Weights of a small mixture-of-experts language model, trained from scratch on English Wikipedia.
Size: 11 layers, vocabulary 2048, 13M parameters.
Experts: 32 experts in each of 6 layers, 2 picks a token, a sigmoid router.
Training: a variant of Muon for the experts, 419M tokens, 3576 steps.
Below are experts of layer 8 (counted from 0) of a mixture-of-experts language model. Rows are named down (a neuron's output weights, with its number) and show model dimensions 0-159. Each number is 500 + 50 x the weight over its row's rms, rounded and kept within 0 to 999. Numbers have three digits each.
Before each expert's rows: a language model's description of what the expert responds to. This comes from a sample of Wikipedia text that the model never trained on.

# expert 26
Initial consonant fragments. Single-letter or short word-start pieces like p, M, g, m, so, tr, as in pilot, Monster, magistrate, solution.
down0:437538524528509544504481389551554458463620471479481522536513491523405430435495474603485427539477517555546449505439511540501530552462429485539533587456461524470488539494445519554508549462527414571453524525362525379507430556426446449484488483524486588482573511549482517502480516523422500363455470493514525615489609515492566439398481533512519536473552477479434526488500520503389472495478553487555509534503468439581512525591492489520490606469465560485529484595531501526447594464517435
down1:500553596550397516504432483421495524490509540556596509493508417476515427401457522515555427493528533473437434464478446514488452563576487484535546467521482468487462574532448463511501507464548614492451405515620477536516522501436491492581488513534486467535537484496568563564583533563496467592528355499471510451447520437510501524453436379412514477541449541511519514509482548475531498553578577465523462483490576473549471442405367588516470458496499483495548434467544545523560548443588511

# expert 9
Scores, years and symbols. Numbers after dashes in scores and year ranges, like 45–23 and 2018–22, plus birth-year digits, LaTeX backslashes and emoji bytes.
down6:496470550476504451537474480540484468521472424594520476508567452529485551546466466529456459471473466507456424457527520577498443559412473516618430546449505570563508563468531462483509545502495509499439607515531392474395522614446558582548516490501538399500601479575621531490543482523474455493451485510467430351500540502477456538503530523486478480467503418431486492504436551572527520603436470532424507574375516461421511503456524540536516513589561587531504490426477492492489482510572456
down7:534511508485514553464472588544493509465452421541562531440520524506565402578461358568465498582509572457460501463518480541485536455544515483474406468473470515599490536567454566499457496471489536551537588446479403447556495509578540429534472427528492490479581410534543623547481550523452464538445507503418479509555522506520387508445476511399489496513586390536465549451534575480489531529496563505457467533559498489487463449453528478511550439380468500547445596516518435445442533522483603

# expert 24
Hyphens and initial capitals. Hyphens in compounds like interim-mayor and no-bail, opening quotes and brackets, and first capital letters like D, C, G, T.
down0:450549539554540464529507473556608510543457454500510536597440585470555501479499538503488510484540551464543422473494421440522478557579550538388502464556468445446459568494450468511524462536439458537414545484416583481488455420541532531558502482540528432549444525482543408490506463417451580414488549499407600438491571502445547523537580451473549572516490507547499402544444466482478653502478491512482467462593567558513457474446511465511454388410552497535502563497522498500476548466558437
down1:458547634486485488465505536465449519497575466493502504602447492424507488461513502409455495569463582453464502489496399467523528507515468473413643520601521597474608503502505508479453530551436433429590519429569449510566469532435430503537472539444552435506562471517465522479474523470479504590491511494425546457513487539460510541402443447530524562511500504419578549544483491513513481461494475627597519495569473462424480464461457476491541595507403504457523476610463561505544475539416492

# expert 6
Vowel syllables in names. Single vowels and short syllables inside foreign names and words, especially Japanese, Korean and Slavic ones, e.g. Se-o-ul, Na-gi, Xiao-mi.
down0:494454542438540540467455494546417465579504555502435512557552452481512546579572599481549533639474484451421503475501414501500463594609481581489427512615469495565463528408505494504482490498483480460451531551540461498503479503558479522539414455522482448523524429507533572454482428506418527486426460537511489480384571650469513525507477556606546520471564478495463473463547470534505560452472441580472443519397503554480490450503573397509450388487474563523522542500536481473482437526527495
down1:484469483498460488434508592497497627550534553523374476535535549513495579415475501577488494493434478489518487509553439460515453549495492434512529540477510520571533554490464587433562544517517484431461489618551511451573469454534444515532519414569529529455422451481479452519550509399546575453590525450497525466489503370555548579514552496473420556505560482551581517490464523469540537527452369578462475533478443413474552475486433462535538413528556475431478528463538413459504503495585416

# expert 0
Common-noun word endings. Nouns and final noun pieces in institutional or geographic text, such as air(port), school, government, ro-ad, US, -ation, -ment.
down6:569561507526553452455462423510474541469603487475454355455508484569493610476541495545561433557533400511550498498463490483509464543457404494568493453496450477425392524507477446463558481473510526431569522520537495512535546420472582506504538429557576484490542434515512511452580400504450524500503551549436525459450555380443520587563562556498445488553464507453468527377484442537516489608454595515493482537555449460550485483443481550585490510518484457601546585490503456515537454493473508
down7:508527520526452419464536459579512536478447508569573528509477521481444537537542450513433483541514496550439513501556494541564394498448448522424471512561494433466514478481515577561483528555491478518527600508519466540563489523387440381402442465448522499436459496465518493553504464584554454475534453547558454630543522465553464442440482544480412488407500486495535514482478481583511586643545499524456496496542488564530479495509492552569522504514480464612549539370514391419438476408556497

# expert 3
Numbers and verb stems. Digits in coordinates, statistics and measurements, plus word-initial stems like po-, imp-, app- and participles such as used, known, located.
down6:528500508464475503489542442518442511507581491501590477513391463479576491432429362468488449443538477569544511420476400472467531509539500548531520599523509479528561524515549503493481422477558453524428383505597457495454411485559495502493525432466527534473500497413490505579465495478514532491574544505505481590515592482493558447410528403484538496548558497404455481513492487641529505499494346565505466513554506501504467525469495375446553458570538524502490566567572451570541506536514546
down7:441419597527449514429457463459506486504398486457417391564472523516527502588515477496437568503481442390570470491489531557477524445382615482443475526524469496496546554563430480534468462528542471500477529536462562506376434491486491508533453490489488538510492509515660418403604501532508502538444465531452627555443509566491404469566493518537481473487524571526520457485514540470589461481473526572562588456500408544544562528575518506531442485473550503505493446489511498511592468505514463

# expert 20
Numbers in tables, co-. Numbers and minus signs inside sports and stats table cells, plus word starts like co, Co, ur in cottages, Cool, Turkish.
down6:580479537421437451485562617523474525564487561456548452532524513448539495546525463519482501499489489372531529420542506534411527428478479542475428541466563449491466521472397455567463423487598498482493482446475501524427464519510553488508525487434380414542551614466526536451481471586588563540431502529484462449414519524496534475498543523643488415538542526465548556488504633469511429527486497547470440561564511630482486452454471473479493532523498512423571498511466480429502555506546448
down7:498518410435560417446501519469555517547540480491418495474421437420441446535526407528476460556527510445470549462477431527481556378555508490464495550417624430534594470506501543448526450550556420441590566457535532449532478548524476526491515507519624452545538514612500583553518484478452479534545475450422536449450483498557469495490536531441496516588518525465497552524485525434541505539479489478494528482505499455475604441440416574452545556415592521455549504598540515571497467409513439

# expert 4
Mid-name syllables. Inner syllables of personal and place names, plus common first names, e.g. Pat-ri-ck, Van-couver, Mar-y, John, William.
down1:492496541522541469559530513511543429593502464532529484529496527423545505484549498501549509548411561544535393501415472435483582496515489389582441502461424521521541536507555496445377534465461540481496672516460486508556541520456549471492518500554466533523557462473483549541409582468499497539467427511489557452549434478427462394495596488414569488462547483515509519525535510518586373462493488499516539537430505442501502383455540497480525385467518498492557512468438418552502486604586524
down2:542557474485449477465498559474530527488520506530417499494565526562460523477589452460401454586523457541516496540468555521416532559374529459441491429572420497507430528429584484458517440541540429476511524525428458495545499489569543505517470518416562553467493414482513494456498508522543444574595450382547471520543439478463493493451568504485439604533476532562494504484518509570515449525561511516485570587551434485501356588607461477527567502587531531572496436457453472493514411464510414

# expert 13
List dashes, name endings. Line-initial list dashes in infoboxes and lists, plus surname and place-name endings like -ton, -ville, -ford, -ć, Smith.
down5:452513495478480506541526567536443521373506525497472627513565487539525566435464486519506450527505469501491542475497423484468462517524502524529437508556497536462525635516540408509503561521460497431508479409455508506514576591439480437482546590566524471501496607475490546517558505474628379507409508546525517413588569461481541461529459463443505477505579455478510460495455409476416386470585508506481540467447478418493458583539531547432432437619568448532520467502574533483496502495499450
down6:513459502440563478477509547549564587424592467511515542538459501497420544551546496479366473562511384529506545450458494517551561552481520468450563461505459482476550518570534447541485443460379486433531536513473481474535427478440507533513487513513556524490480527572421599419472542484401525450433465528572472556561458528471470494549570530484424415421445508479468513479397481503441416465609543498589543442527482460456563554511471519493571578506558562572559471506434486507550570594471451

# expert 30
Place and award name parts. Final pieces of place and institution names, such as York, City, Street, Surrey, Hollywood, Broadway, plus Best in award categories.
down0:592532471481537501384540510529519562413470547498512444460470561506476485439497635504439589410600509543495533450533511451523520526504474515517551461488572519547518587557419476525455400497385559467470559499452509513491546422461519527482534468339494482493424668506477525522473557461448535396474461549433459490527511565481477529469533509494511481483589412457524490455412611486574459541498506601538454577581510473474514494476475463529531534517516496448502498433524498497460486545458548
down1:520500527444493467475470504556479544537560419454475461442555357433507536471520493513543512509542506493604519493531576547498492583489422530450448496497444465468528491409544542452534508448484540485386451576568497533540437519493571471564441444433558576509565504383497435543517448482590551478480558448397514439539538467499413519501538421473581567455434452415539494493507476534489530586553568484484537600520415444492543619538523540556479457534457500459505465443519595556441507481551455

# expert 12
Capital letter word starts. Word-initial consonant pieces, chiefly P, K, W, V, h and w, starting names or words, plus New and month names.
down0:477418535494467469510526500493538497419453526568454547549435562547466423541446484465534434539461584436594471418516426527459536571509565519475482482391528499400498569516445431439566497556491611516551505446503550462462452501414436442532467433496571517665503539578543551584425552550412509555481518447526489456546496484495564413524492595573499463381497561562542518560588496447438482487475536477545495470466428492497517484491511466456518470553497547525549573527445511493476478490458450
down1:491542462406569545594484478507460509604482506451488471484497510488557592423499485412615449514476539446470499520528376530570529508582527501593475469492519503485451499469560470496475551670442524458575530534456402516424522515477439574399469538549486472570576478476555452511498449496383487401496499539560474518486564477499459398485494558507500455508515505560499479470500452439579596483554503451564571489513517517498451461459483495454497554402516483486538496523421468552534410536490597

# expert 23
Re- prefix, name pieces. Word-initial re/Re in verbs like regarded, referred, relaxed, plus inner pieces of foreign names and words such as Värmdö, Hendra.
down5:545481517446536439555466459497529548519531476505541534439506555521491532450427420538563514529635437558546555577451408488528462393556474509471534477457478489460561639490428521505496546533511507509561504541444455492481465559555476596453508484503492522474503545456458508532471493508565386577582477581516482556487419441477496463505488441483530403551486440554500433504439514466567423539496404594353455509505575460535523460434508527590482465565447477424523519491507558561595462458488437
down6:460410575529464509395538350443507538486575577479543522629521509453486486539466595483511397486441477579519509561433506502468482544431473493500424564481553494485490528419566481471581544431486497505585486458498520511450504482532542497569516480425485397470518460581415443544499547544607508490542521516467615597395534465505607525528475527523418526569486533514521467541464596476443484534430472528485391463489503518529492456489487538465434510521496513473596523535486540416537458482472475

# expert 1
N-words and short stems. Word-initial capital N or short noun stems that begin a longer word, e.g. N in NCAA, man in manager, member, part, form.
down0:554621508465480550562526533565511528420457498520523467486494528489544472504489505547471574606584459559514402462482459532563427464497420544558474470503500575605582610483442490516428494529465399532481461546459451481453553503521485503462481514391498490511533505437521493453529536481507447499568440511421603589485469446545486469540606414491428508431594568454462495576484471471490534469500555442455447531521507540506463410471454456502442504469475428544468436629518453596544540569445480
down1:519514445480431425449393649403520531538451490443521539487452424486568541526553406500549448500564531469546552383459541526485490495474460368522584532526562514510521473497497549502503517481483389539507568567448610488508544457434520540525570482447495439486497518504571414542482445503509558525535512501509573559455427473509463513467595487530436481488551447587544464460523493457509475573477520361499564425470465509607594553472500533463531565557481416465525491458520534483505473431495519